From a checkpoint of a small mixture-of-experts model trained on Wikipedia.
Size: 14 layers, width 192, vocabulary 16384, 83.4M parameters.
Experts: 256 experts in each of 13 layers, 8 picks a token, a softmax router.
Training: a variant of SOAP for the experts, 324M tokens, 4944 steps.
Below are experts of layer 5 (counted from 0) of a mixture-of-experts language model. Rows are named router (the router's row for the expert) and show model dimensions 0-191. Each number is 200 + 40 x the weight over its row's rms, rounded and kept within 0 to 999.
After each expert's rows: "comes after" lists some tokens at least twice as common just before its tokens as in all text. This comes from a sample of Wikipedia text that the model never trained on. Tokens count by the router's weight.

# expert 0
router,206,166,229,219,296,228,165,209,274,241,218,185,186,243,210,230,212,202,231,147,207,195,243,106,200,233,201,182,158,274,209,201,274,265,145,160,171,153,197,215,112,192,215,128,181,265,252,214,144,181,202,185,196,170,188,244,234,245,209,216,116,191,152,150,202,221,261,147,226,180,237,189,229,188,235,149,233,172,220,196,170,163,178,231,279,153,203,189,143,231,210,220,189,154,188,223,176,164,270,135,262,244,256,151,251,124,244,166,139,188,247,219,167,159,245,179,189,181,127,162,126,172,173,189,197,207,237,184,180,226,244,239,163,213,161,274,190,165,263,203,226,130,182,182,220,205,184,248,187,157,187,250,257,221,252,133,233,153,204,137,140,184,281,229,206,256,199,215,255,125,290,201,216,167,235,254,154,248,249,192,187,181,217,177,221,181,245,201,186,245,189,188
comes after: " the", "|", "-", " a", " 0", " first"

# expert 63
router,260,173,180,160,229,238,153,149,214,250,247,201,246,213,173,213,107,215,130,164,232,154,236,197,152,200,224,138,204,171,150,183,179,150,166,151,199,157,269,173,201,215,154,240,240,203,204,174,186,177,188,182,240,244,212,196,256,140,196,253,249,285,235,159,160,277,148,198,204,254,131,170,163,253,231,205,232,191,210,223,223,153,166,233,220,237,201,240,246,225,189,147,170,166,256,248,174,159,174,275,193,141,228,232,268,198,256,155,138,149,133,191,253,210,202,253,248,235,98,159,131,233,225,194,153,190,206,204,225,148,175,220,245,219,191,141,172,208,156,223,178,226,163,247,189,155,268,170,234,169,235,165,148,186,162,248,243,207,217,255,142,174,257,184,244,181,119,239,236,269,193,258,227,147,182,192,240,266,245,188,185,160,222,187,187,143,241,224,268,220,204,172
comes after: "\n", "\n ", " RI", " During", "-of", "78"

# expert 34
router,150,180,164,172,221,249,237,289,250,131,264,230,245,172,150,157,144,166,165,243,221,139,185,160,194,236,245,234,184,204,214,207,275,217,235,142,160,215,177,229,207,213,267,223,176,255,218,255,247,148,178,229,196,164,207,195,237,250,202,155,139,275,144,214,188,164,208,213,215,289,253,131,227,194,217,167,221,191,162,214,233,265,220,235,146,182,166,248,244,187,212,165,230,251,171,203,157,150,157,188,213,209,222,136,222,247,223,259,174,151,218,189,244,235,246,237,201,182,187,145,211,156,268,149,177,114,174,179,189,205,195,278,212,252,180,187,200,167,169,232,248,239,168,197,188,207,215,183,189,244,184,125,192,276,166,190,157,176,239,177,228,196,233,242,251,228,223,112,228,236,237,276,141,132,263,240,210,266,240,253,248,167,115,201,227,257,229,233,157,146,218,172
comes after: " ", " —", " 0", " 1", " 2", " km"

# expert 118
router,228,166,223,226,271,250,179,179,265,212,221,267,259,243,223,211,155,207,182,145,236,168,214,117,174,239,210,156,139,257,209,264,267,264,181,173,159,222,186,218,127,216,205,129,208,275,266,227,185,146,173,198,208,135,159,223,215,264,223,228,152,254,171,187,220,219,269,183,226,199,222,228,195,269,254,158,202,206,190,195,226,166,224,238,269,200,173,210,197,244,211,177,224,149,153,221,209,139,259,129,266,192,241,159,224,181,252,148,143,111,235,268,248,218,191,212,198,187,191,224,164,216,217,177,177,218,292,229,173,203,222,234,238,232,234,193,195,140,281,210,275,153,161,189,278,170,236,266,190,193,232,210,271,158,235,189,231,134,213,201,133,247,263,229,192,214,216,229,245,232,243,207,202,193,260,244,187,246,223,210,130,163,234,238,232,168,253,224,166,259,163,196
comes after: ",", ".", " and", "s,", "|", " he"

# expert 78
router,217,174,195,206,188,240,173,186,246,222,240,183,201,232,226,248,172,159,200,138,137,183,204,140,140,202,177,139,255,199,180,206,168,170,174,140,152,186,252,162,216,158,203,240,264,220,246,206,148,196,169,182,203,178,253,270,239,111,134,259,181,257,193,119,177,239,130,174,241,262,167,153,209,247,249,238,236,152,156,182,205,213,187,232,194,251,141,260,236,221,165,134,231,214,268,245,133,238,163,252,148,144,188,268,177,229,235,177,139,143,116,160,245,253,208,252,253,226,142,139,154,250,218,194,191,244,211,204,225,136,190,235,235,225,237,136,155,196,170,203,236,267,174,302,151,208,225,175,219,188,165,214,151,244,164,215,235,236,213,257,162,167,261,152,244,213,185,231,249,215,152,211,231,202,211,238,202,210,240,215,174,161,219,206,228,143,236,251,216,191,187,136
comes after: "\n", "\n ", " Preceded", " FW", " Full", " Succeeded"

# expert 158
router,209,204,210,92,251,221,224,178,182,237,243,221,241,173,187,270,226,126,178,140,176,146,267,150,163,232,195,211,298,208,244,245,165,153,161,195,147,260,173,211,160,196,189,226,249,225,236,213,269,264,148,203,219,161,289,208,164,215,213,223,109,220,155,214,146,193,200,201,153,195,174,250,183,173,183,234,197,229,188,232,195,268,84,166,222,212,209,227,217,190,199,146,195,234,250,145,161,157,264,180,232,170,155,111,181,225,215,171,182,171,151,207,145,214,203,246,230,160,219,140,221,141,251,198,165,210,196,194,182,191,224,216,203,167,125,140,204,170,169,188,137,165,216,285,188,232,172,264,164,137,203,222,240,251,212,193,94,211,143,173,231,210,152,209,176,179,163,232,232,143,163,214,182,233,220,197,263,183,199,243,195,186,74,172,218,170,191,175,175,201,193,142
comes after: "\n", " ==", "==", "===", " ===", " information"

# expert 182
router,159,185,177,214,258,255,233,118,254,199,304,218,215,269,171,242,215,159,277,181,211,157,248,143,205,198,212,154,138,240,190,299,212,250,223,155,172,180,139,156,133,235,187,134,186,203,197,233,224,189,166,210,205,175,164,176,200,273,167,233,116,173,160,178,227,220,259,154,228,206,172,221,248,265,204,200,217,215,206,160,192,148,224,154,229,213,233,198,152,284,212,168,224,184,168,205,218,156,191,182,202,193,153,186,251,150,239,170,132,129,151,262,241,234,192,221,230,239,191,209,160,207,249,144,189,200,211,266,204,234,262,231,116,175,256,172,152,175,195,186,219,154,174,210,243,166,240,202,152,177,217,165,238,155,243,171,229,143,203,163,168,186,284,206,228,271,267,231,234,194,262,251,162,185,270,226,173,240,171,267,214,167,185,176,250,131,256,220,194,247,133,199
comes after: " in", " of", " at", " for", " from", " with"

# expert 252
router,217,160,222,224,275,256,184,176,270,214,210,261,256,219,214,212,140,211,182,165,237,167,216,109,171,231,220,154,143,269,198,258,263,252,175,177,162,205,175,207,126,227,205,135,218,283,265,226,179,143,178,201,213,151,152,235,200,251,228,226,141,256,178,189,217,218,263,177,214,191,215,229,206,258,252,145,205,202,198,192,219,160,226,231,269,207,175,217,192,229,210,168,232,144,149,232,216,142,266,150,274,198,236,151,228,187,254,153,145,119,240,268,251,216,195,216,204,216,200,218,147,204,220,174,170,222,290,239,183,211,233,230,245,232,227,202,185,137,282,207,278,145,154,175,271,181,239,253,197,196,233,221,275,163,225,196,225,134,219,201,132,256,268,238,196,212,208,237,240,239,236,212,191,208,256,254,193,240,227,200,128,166,226,238,229,169,252,238,173,257,188,202
comes after: " |", ".", ",", "|", "s.", " it"

# expert 254
router,267,196,239,220,196,250,178,176,240,238,178,273,229,145,248,224,206,203,252,209,145,262,201,210,223,130,166,243,143,133,183,147,230,244,210,185,222,143,214,278,189,265,201,217,242,184,207,221,287,181,204,237,140,191,168,250,219,172,112,248,291,134,163,230,273,253,132,149,118,117,226,204,222,178,243,229,178,207,196,155,218,271,200,184,194,257,249,205,175,231,268,251,172,158,202,223,221,145,229,176,199,139,193,271,214,154,191,224,265,259,212,112,191,245,153,224,137,171,208,182,199,123,180,249,129,211,176,154,197,276,154,180,226,149,205,225,267,210,206,188,239,206,190,195,204,215,197,229,219,193,238,168,226,196,184,144,254,162,211,267,156,231,202,182,183,199,274,248,231,221,174,240,187,171,197,169,240,212,180,179,151,223,180,204,226,143,215,191,161,264,161,159
comes after: " the", " The", " his", "The", " that", " \"The"

# expert 249
router,229,157,221,238,228,215,209,146,261,166,180,213,183,177,228,162,233,175,205,121,166,233,236,110,174,230,245,163,187,217,180,160,199,160,167,171,186,236,205,246,145,182,183,142,178,212,174,272,157,195,137,194,150,125,136,164,249,261,230,255,142,148,158,225,200,194,217,184,226,219,184,170,164,201,251,244,175,245,231,226,164,140,230,259,243,258,199,183,167,258,173,216,246,171,217,178,173,180,251,119,279,238,249,162,214,139,289,198,163,144,213,267,228,177,242,230,226,273,176,194,218,191,216,134,152,265,225,191,189,156,251,258,190,240,250,223,179,162,229,185,232,155,160,177,280,275,267,229,239,197,277,195,261,180,174,110,182,251,224,227,225,176,242,184,171,173,191,248,192,194,252,217,187,135,218,286,219,196,263,257,179,183,225,211,221,213,200,215,234,243,259,208
comes after: "|", " |", " (19", " (born", " (202", "-"

# expert 195
router,215,160,221,233,282,244,186,173,286,205,209,255,266,227,235,219,151,221,174,154,238,170,216,121,190,217,218,149,145,267,196,250,261,251,175,172,164,221,180,215,116,231,208,125,210,279,268,220,187,148,181,199,206,131,157,230,216,265,221,231,150,238,174,181,215,214,259,177,216,200,241,223,203,253,253,161,194,206,187,195,226,166,240,243,266,202,172,203,208,235,215,168,230,147,150,227,211,145,253,146,256,192,243,166,227,183,264,142,147,121,246,267,258,222,188,222,221,200,179,219,172,195,224,177,178,225,296,229,189,220,230,223,245,237,235,199,187,138,282,206,271,157,147,177,279,169,220,250,192,189,221,212,282,162,218,181,229,143,213,205,141,242,266,236,196,213,220,243,247,227,253,201,190,197,252,241,184,246,235,195,118,168,221,238,232,177,257,233,175,254,159,213
comes after: " |", " and", ",", "3", "s,", " able"

# expert 240
router,259,219,239,144,239,266,112,130,231,244,179,207,196,160,187,251,155,156,151,154,202,166,177,157,152,163,200,148,232,191,158,170,224,161,194,177,165,238,240,159,206,92,201,197,234,178,238,195,126,264,158,182,221,188,266,201,149,136,172,238,206,240,239,157,169,230,149,198,247,245,167,161,217,235,248,182,244,165,153,241,269,156,142,213,237,238,189,227,212,237,224,149,178,150,263,221,142,189,169,215,197,190,145,224,214,176,254,167,220,159,116,155,212,238,226,234,210,237,184,136,163,267,228,151,177,177,194,251,248,172,131,248,256,226,250,158,156,230,189,123,228,250,195,276,182,230,240,252,266,142,239,225,162,211,187,208,216,225,137,246,184,202,250,105,263,218,172,215,215,244,166,229,243,188,206,236,164,241,226,251,191,155,205,158,222,173,226,206,224,208,170,146
comes after: "\n", "\n ", " Full", " Conservation", "\n     ", " episod"

# expert 94
router,234,222,207,197,207,149,204,282,211,232,199,230,195,217,152,258,230,200,205,138,109,160,204,207,207,193,247,181,274,202,267,253,278,212,266,156,174,162,158,185,182,219,191,170,177,233,229,219,265,238,149,237,185,181,207,223,239,180,228,214,131,274,151,192,193,186,184,250,244,254,246,128,144,224,175,199,252,179,228,129,188,181,175,137,246,154,162,151,172,176,186,152,240,257,158,233,251,223,188,222,142,137,143,228,133,166,245,169,130,148,129,247,202,187,173,154,199,200,171,220,171,247,214,158,257,134,206,247,174,237,217,135,177,220,234,146,186,219,202,187,210,187,191,192,181,283,193,232,168,205,254,205,192,281,236,268,219,285,143,133,181,218,249,212,170,230,175,198,213,147,170,251,188,189,194,232,118,175,176,240,134,213,129,235,235,156,183,229,200,124,250,183
comes after: " of", " in", " on", " to", " at", " for"

# expert 193
router,261,172,188,123,245,244,146,229,156,248,255,211,228,172,260,219,246,158,172,222,210,170,205,126,164,216,165,226,183,257,196,246,155,145,205,206,226,248,230,243,154,242,198,224,237,254,224,149,180,241,151,236,195,165,225,208,166,237,177,204,153,195,232,225,164,186,136,189,162,230,183,234,248,152,154,228,144,251,193,237,227,258,116,226,174,211,195,240,235,245,203,208,208,261,246,131,162,187,244,136,205,162,155,146,227,237,231,176,194,131,150,160,181,258,237,246,259,158,262,156,164,198,238,183,180,266,240,104,173,244,244,164,145,222,243,169,172,157,170,198,180,147,182,268,251,250,157,245,162,126,217,212,273,208,174,233,120,229,129,154,237,135,192,220,193,166,164,217,235,148,197,216,229,215,243,168,163,208,225,184,221,159,122,173,238,148,222,131,162,194,171,185
comes after: "\n", " |", " ==", "|---|---|", "|---|---|---|", "=="

# expert 206
router,137,174,266,239,198,190,162,275,220,264,215,173,193,196,272,281,218,179,175,146,114,199,198,186,134,224,229,214,229,203,205,165,243,259,162,129,203,179,140,161,191,197,207,234,265,240,177,225,214,167,188,161,108,164,281,185,238,245,175,247,202,140,157,192,248,161,237,174,271,194,219,185,198,135,133,234,203,164,179,270,197,245,199,169,252,261,143,196,147,218,236,219,179,259,248,118,199,195,166,180,188,153,222,164,176,176,182,149,163,278,220,207,106,130,263,218,233,159,145,132,169,138,238,208,268,207,242,154,151,220,252,230,235,216,225,141,183,184,226,253,216,203,183,181,212,240,175,206,208,234,181,238,198,298,218,206,152,195,145,207,166,222,227,229,222,262,220,122,169,168,271,122,224,186,198,172,158,192,240,214,235,196,185,202,190,149,172,215,220,204,191,201
comes after: "-", "|", "Scientific", "==See", "==", "Personal"

# expert 233
router,219,167,218,220,269,253,173,171,268,213,216,253,258,224,235,211,155,220,168,160,239,171,208,109,190,216,208,158,138,272,212,256,262,262,175,170,170,222,181,213,120,216,198,123,225,280,262,225,195,146,178,176,220,140,159,232,203,256,226,234,149,244,178,176,215,217,273,188,216,186,233,219,206,261,250,173,192,198,184,204,212,162,230,244,258,197,172,215,211,250,203,170,244,149,140,219,201,148,262,137,264,194,228,150,232,189,258,150,142,119,245,252,257,222,180,209,208,182,184,211,171,224,217,182,193,227,297,223,169,208,225,227,240,237,238,200,181,139,297,197,270,140,157,180,274,159,247,264,183,184,232,195,277,169,232,182,225,135,204,195,145,256,268,229,202,202,219,233,248,235,242,205,195,180,248,234,189,233,229,206,137,164,222,232,236,175,258,242,179,249,152,205
comes after: ",", " and", "s,", " he", " to", " served"

# expert 165
router,247,177,211,164,246,245,174,181,157,249,239,262,265,145,238,250,222,136,151,193,191,166,245,180,170,234,198,252,195,250,210,254,162,147,172,193,239,253,234,216,148,228,161,199,240,214,255,151,233,251,146,215,244,194,205,227,163,243,252,229,166,250,233,251,173,198,152,240,148,251,184,243,242,157,206,257,159,252,226,245,258,230,129,201,161,241,178,223,256,214,246,240,215,229,254,166,152,171,254,144,233,147,181,158,195,227,248,163,172,130,146,206,137,225,249,249,254,155,247,165,132,194,238,176,201,209,242,183,189,214,246,159,173,241,171,139,161,168,166,209,165,147,170,240,227,257,157,226,148,127,225,212,239,187,161,269,185,248,123,197,256,165,162,231,196,139,149,246,242,151,206,251,217,242,250,171,202,138,235,181,154,224,128,249,221,166,159,178,191,213,169,163
comes after: "\n", " ==", "==", " ===", "===", "s=="

# expert 32
router,216,162,227,229,279,252,178,178,273,211,204,254,272,228,234,210,148,214,179,151,245,162,207,117,193,216,217,160,142,265,196,240,267,263,185,175,169,205,181,216,131,215,196,127,218,275,260,226,193,147,191,176,213,131,156,233,203,259,218,227,155,249,183,185,220,220,271,188,210,186,249,225,205,260,258,159,205,197,201,190,224,172,233,237,260,204,173,205,203,240,219,175,241,138,148,222,204,148,254,146,271,197,235,161,233,179,263,135,147,113,246,266,253,228,186,205,192,194,188,227,151,211,217,180,171,220,277,228,180,202,232,228,232,251,231,197,184,147,293,212,271,148,158,185,272,172,240,266,190,191,235,212,283,165,219,174,229,143,205,192,143,259,269,234,181,209,213,244,248,235,245,218,199,192,246,240,182,237,231,197,125,173,229,236,230,173,251,237,178,259,166,189
comes after: " and", ".", " was", ",", " is", " to"

# expert 238
router,249,220,241,212,220,163,253,255,225,237,125,207,200,160,114,204,234,235,117,140,209,215,178,228,209,154,208,214,185,176,176,277,310,233,212,159,215,157,151,223,148,246,261,179,131,257,200,197,190,232,174,240,268,158,187,188,240,224,240,212,159,254,183,138,217,148,232,208,200,197,265,183,204,238,158,166,258,141,169,220,203,173,229,215,248,138,169,148,205,187,163,155,204,155,162,255,256,233,216,181,209,186,225,185,203,145,268,160,153,194,185,241,224,185,153,141,107,239,141,212,217,202,213,222,222,158,267,227,175,212,185,165,182,202,231,193,196,153,301,190,189,155,162,219,156,234,129,246,186,199,249,179,233,234,273,234,196,242,168,211,129,212,268,223,154,264,174,195,244,173,204,191,245,186,193,310,110,250,217,167,196,174,175,204,226,180,135,161,182,233,144,194
comes after: " the", " of", " in", " on", " to", " a"

# expert 243
router,211,163,216,225,284,247,187,174,280,207,207,254,267,213,229,208,147,215,173,157,237,156,210,118,192,230,214,144,143,268,204,246,275,260,185,162,168,221,188,217,132,225,191,131,213,276,246,239,184,143,190,194,214,135,153,229,213,257,213,236,150,237,178,197,214,225,264,175,207,191,221,224,212,254,252,169,211,202,187,185,221,164,227,251,269,205,177,212,207,237,209,163,222,140,143,233,215,147,260,134,264,195,240,173,240,190,268,142,143,112,248,260,261,218,180,208,200,202,183,215,169,205,223,170,170,221,288,229,187,207,231,236,231,232,230,198,182,143,292,206,276,156,157,182,266,185,233,252,198,190,239,203,278,158,212,185,230,132,213,194,134,258,262,236,183,208,214,230,251,228,249,211,187,197,250,241,171,243,226,205,122,174,222,249,230,176,247,231,169,259,163,211
comes after: " |", " which", " has", " one", " —", " that"

# expert 8
router,172,153,162,223,251,263,129,288,202,224,224,186,188,237,259,173,126,167,146,210,187,159,208,121,218,183,258,203,173,169,220,143,285,251,206,143,214,132,201,174,107,167,203,205,165,267,136,244,170,185,214,149,151,128,241,206,187,196,237,216,175,220,194,128,222,244,212,210,217,92,245,235,203,161,171,195,226,203,186,159,145,239,155,235,210,221,203,187,160,238,200,198,242,232,231,200,220,208,260,148,184,210,209,165,186,138,224,181,159,194,263,239,168,221,234,174,255,179,164,179,233,154,214,210,263,161,290,172,158,160,268,202,245,232,189,178,189,145,237,224,254,114,159,173,193,160,191,156,192,178,179,255,305,243,202,218,208,165,192,202,179,268,252,209,206,229,207,170,245,143,278,179,230,125,250,173,172,263,250,232,189,172,220,198,167,265,257,178,193,192,201,227
comes after: " |", " was", "|", "-", " a", " to"

# expert 90
router,177,199,181,218,195,229,158,177,208,185,181,163,163,263,271,215,113,191,157,250,262,172,243,158,205,225,177,219,189,231,230,222,194,216,184,254,250,197,182,173,173,229,214,195,183,247,254,218,197,175,144,116,267,182,202,233,170,166,204,246,161,145,175,170,159,112,210,131,185,183,203,254,235,210,120,144,226,210,152,177,218,271,163,122,201,201,181,255,175,282,194,220,207,215,213,129,235,213,222,166,256,189,235,146,269,175,256,185,275,134,225,259,195,248,139,133,201,179,208,229,246,185,150,216,227,179,172,193,199,224,196,213,230,179,243,191,200,241,158,184,267,129,185,205,263,164,196,148,171,181,159,227,213,205,289,141,149,148,228,197,214,222,268,165,231,245,228,146,214,202,226,199,209,180,251,119,216,270,248,298,211,221,222,117,118,240,213,152,205,218,219,145
comes after: " was", " to", " he", " He", " and", " it"

# expert 19
router,247,156,228,247,240,230,178,219,265,209,225,231,249,220,214,205,144,195,167,151,244,168,204,110,198,213,196,150,135,265,199,223,253,262,177,158,162,207,180,227,118,229,211,132,218,291,238,235,179,134,176,204,199,151,153,236,172,269,221,235,138,207,169,205,214,215,244,163,208,184,230,205,229,265,230,153,208,209,189,220,176,169,227,235,255,228,167,212,180,237,248,195,217,148,141,227,184,150,206,157,259,192,228,167,225,183,256,137,121,125,239,278,262,201,209,222,195,184,181,204,168,219,212,170,168,204,288,228,168,208,237,225,217,249,221,198,158,144,270,205,264,175,151,172,279,155,220,236,178,197,214,199,300,183,236,186,222,126,216,203,132,255,267,240,183,223,216,239,267,206,252,202,195,187,254,236,162,223,235,212,114,168,226,245,243,179,258,244,169,281,178,218
comes after: " |", "|", " United", " that", " It", ";"

# expert 116
router,235,142,251,250,254,232,216,192,291,190,274,162,200,184,221,180,171,199,168,122,201,180,191,149,142,216,192,153,203,277,184,211,234,188,148,201,190,205,208,247,113,219,189,210,165,246,208,258,220,171,170,236,136,197,152,194,233,247,245,242,158,158,193,240,195,210,249,219,264,251,175,225,195,196,223,178,183,219,209,210,210,178,235,229,225,158,156,184,203,265,195,184,193,154,189,245,139,158,216,138,249,205,241,161,196,141,234,180,144,202,188,210,233,152,245,249,246,217,145,117,216,234,214,164,180,257,196,187,96,154,245,242,190,233,219,196,240,145,271,222,278,138,144,174,258,132,214,240,256,208,167,173,289,206,183,154,227,164,215,197,190,196,262,234,157,266,134,226,260,145,214,226,157,172,226,237,205,222,218,222,145,239,205,228,221,205,306,214,178,259,123,137
comes after: " |", "|", ":", "===", "-", " 1,"

# expert 219
router,258,160,152,229,221,235,202,232,244,167,265,200,248,168,175,187,99,182,159,228,208,154,188,139,162,235,205,187,206,232,192,251,270,238,181,153,202,259,194,216,174,174,242,198,180,212,157,252,267,151,226,236,203,138,127,234,212,252,210,221,142,274,157,160,189,193,217,180,219,252,263,123,228,205,241,162,204,220,184,234,203,265,258,259,190,148,166,231,235,136,260,200,230,273,147,206,161,136,155,206,186,179,256,161,220,218,241,263,201,155,266,234,250,274,249,224,195,199,232,194,237,182,259,145,174,177,163,175,181,254,230,286,247,232,220,163,199,186,169,249,213,241,136,165,178,193,274,218,196,263,197,176,237,231,168,152,177,154,278,162,212,225,222,259,243,181,235,197,252,240,242,226,145,175,223,246,153,283,207,202,195,145,199,203,235,253,260,260,172,217,209,206
comes after: " ", " —", " 1", " km", " 0", " 2"

# expert 153
router,254,158,222,193,254,246,160,172,180,245,264,242,260,153,267,264,243,139,199,166,207,159,254,149,164,241,195,238,231,253,205,244,182,158,189,180,204,235,235,219,152,232,170,212,226,261,254,186,193,267,156,236,222,175,177,210,166,246,256,236,147,235,253,244,141,199,186,238,150,258,193,249,242,147,220,263,147,259,222,233,249,251,136,228,146,226,188,251,249,255,245,223,209,221,263,186,141,173,255,120,224,170,201,132,215,207,237,159,182,130,188,244,139,209,251,244,255,179,251,159,148,176,242,182,205,241,240,184,178,231,257,172,190,227,174,134,174,145,179,227,202,147,174,198,256,264,153,245,158,143,174,229,232,216,164,244,183,254,139,169,236,169,167,234,227,176,151,241,245,140,212,267,222,213,244,154,186,213,241,170,159,211,150,242,222,165,207,187,183,216,160,154
comes after: "\n", " ==", "==", "===", " ===", "s=="

# expert 4
router,197,168,219,206,211,194,243,268,269,153,184,261,269,182,196,184,81,207,202,225,221,159,152,158,210,190,209,222,174,302,224,213,293,241,184,177,237,260,124,224,210,171,237,198,197,295,247,219,241,147,177,182,191,160,169,206,125,277,199,241,137,285,181,201,198,153,230,151,186,240,200,121,232,236,231,129,238,265,148,230,197,233,242,231,197,225,192,263,165,164,161,170,251,251,140,196,149,133,197,153,232,217,238,163,223,207,288,196,141,140,248,216,260,218,245,227,161,223,177,145,209,205,223,158,154,141,188,230,174,194,194,257,223,184,169,225,204,143,201,203,280,245,144,190,179,236,164,222,194,225,194,232,251,191,177,193,194,162,205,235,154,184,265,194,243,211,195,184,241,227,256,233,217,178,255,255,186,269,243,175,175,172,158,202,219,181,228,256,157,206,223,239
comes after: " ", " 0", " |", " —", " 1", " 2"

# expert 68
router,244,220,186,148,165,232,217,188,223,244,239,214,159,256,212,256,249,136,171,219,147,139,227,147,198,224,205,172,235,196,270,239,229,218,170,207,230,237,112,136,127,227,227,180,141,192,237,223,184,259,193,231,213,250,207,171,224,173,242,158,159,164,211,147,190,135,181,213,187,243,220,197,187,158,200,220,182,201,234,134,218,189,204,137,136,186,290,203,167,246,229,197,224,179,180,161,216,229,155,142,160,222,146,177,208,145,223,251,255,157,145,220,235,183,146,165,239,214,152,191,185,230,125,131,251,141,148,214,205,181,262,240,148,219,183,174,137,249,194,197,167,252,180,178,161,227,250,253,171,198,216,243,129,215,248,150,206,231,126,224,171,128,249,120,251,270,187,172,225,175,180,251,168,160,232,229,215,259,155,279,306,242,154,150,241,157,193,207,226,209,165,184
comes after: " of", " in", " at", " for", " on", " by"

# expert 42
router,191,153,244,222,224,213,165,259,227,209,270,146,247,257,275,263,155,154,189,217,167,146,143,112,141,247,197,147,157,251,207,176,249,221,161,142,167,196,167,166,134,187,242,223,176,257,143,221,179,185,197,123,130,159,176,236,175,267,216,237,176,180,190,231,210,156,239,144,231,196,247,196,255,158,191,157,214,224,216,243,153,256,225,210,249,257,161,224,133,233,285,203,164,247,180,185,156,169,154,176,247,221,238,190,173,221,266,149,166,186,275,186,204,203,201,200,238,154,224,187,218,154,210,206,235,183,263,181,170,227,284,218,163,235,241,197,243,175,240,255,236,199,151,169,260,189,185,169,213,232,168,203,252,248,210,166,167,126,230,221,128,219,261,245,215,229,215,179,214,175,285,128,249,142,237,200,133,252,248,175,153,193,226,195,236,221,242,239,199,246,174,249
comes after: " |", "|", "-", " JPL", " ·", "==See"

# expert 170
router,210,151,176,199,182,152,250,257,270,231,273,166,172,218,240,247,170,126,172,184,249,141,164,222,200,247,187,167,198,222,150,197,268,266,160,140,198,248,184,176,231,197,163,222,216,242,242,214,282,154,186,173,163,170,173,225,265,165,185,209,165,246,137,258,208,110,179,199,239,170,250,160,266,108,227,218,144,170,143,216,195,250,235,176,222,271,162,265,233,139,236,171,201,249,179,203,194,147,120,233,221,163,166,165,160,182,248,170,171,230,218,174,234,171,278,210,217,196,179,269,198,164,267,125,163,233,191,223,179,166,233,243,152,193,194,152,189,173,170,233,213,206,150,202,224,205,193,145,176,281,175,257,213,292,209,221,197,131,235,253,260,188,266,267,239,254,246,163,203,250,224,237,203,164,200,208,194,248,263,222,195,190,172,155,248,232,253,205,214,179,205,200
comes after: " =", " |", " ", ")", "==See", " Team"

# expert 160
router,223,174,221,197,281,219,240,237,215,276,231,202,240,174,208,192,230,227,161,152,194,190,205,140,253,126,191,240,157,215,158,205,201,284,247,172,197,161,200,248,89,145,166,162,222,245,186,236,179,127,196,280,236,163,179,175,225,185,187,265,152,271,125,213,133,237,211,201,173,200,249,172,220,206,233,118,160,164,215,171,180,136,214,233,256,224,171,180,176,155,232,170,209,173,205,240,240,138,226,233,178,127,194,238,224,152,199,185,193,272,172,199,264,185,273,287,188,175,106,88,208,192,169,268,216,161,230,190,181,195,216,162,242,254,176,185,221,149,185,182,203,151,182,236,212,178,201,276,207,172,208,196,185,250,182,209,185,132,137,217,159,228,282,218,190,144,140,194,237,187,184,257,189,273,213,192,246,155,242,188,221,163,187,269,191,248,227,205,222,213,143,222
comes after: " the", " The", " a", " United", "The", " National"

# expert 169
router,231,194,205,205,259,227,224,174,163,290,227,171,199,121,171,170,170,220,122,222,203,231,205,146,226,174,181,213,142,183,199,234,246,245,204,218,243,203,157,211,83,167,213,239,243,254,223,175,170,202,138,183,250,137,191,195,219,241,185,203,110,296,160,218,203,178,239,176,163,208,236,238,273,221,257,112,154,165,199,229,227,117,232,200,258,248,150,178,158,228,193,186,218,138,201,219,247,186,244,176,264,164,175,196,256,148,209,216,179,216,224,246,190,184,161,221,203,217,109,188,169,210,197,121,171,168,280,205,172,267,213,155,173,236,252,198,183,128,171,179,155,150,229,191,222,118,172,232,235,139,226,174,270,153,206,199,216,179,197,193,160,253,261,212,123,227,251,141,257,235,181,243,223,241,234,242,256,222,227,193,196,134,213,244,244,165,231,214,200,244,173,238
comes after: " the", " New", " The", " and", ",", "'s"

# expert 91
router,208,155,145,147,200,189,230,184,210,234,221,185,159,253,281,267,232,163,234,199,125,181,218,122,209,194,224,206,267,169,242,167,218,248,184,124,222,208,178,160,150,235,159,175,141,239,231,229,195,257,216,235,170,232,223,154,210,132,227,163,146,117,190,148,182,170,175,219,194,207,160,247,153,119,209,215,160,204,265,213,206,199,186,162,203,145,245,193,181,260,212,209,191,217,199,232,199,239,166,222,159,205,167,162,218,131,226,192,299,173,192,176,227,201,205,158,241,193,199,165,190,158,189,125,279,204,146,213,221,219,243,268,157,268,211,188,159,192,173,184,142,194,201,162,158,209,231,229,191,197,182,267,161,233,228,167,189,211,125,135,153,129,204,226,284,262,209,114,216,148,242,270,220,207,247,222,186,226,208,291,314,222,216,180,253,147,210,186,259,137,212,163
comes after: " of", " in", " at", " for", "-", " on"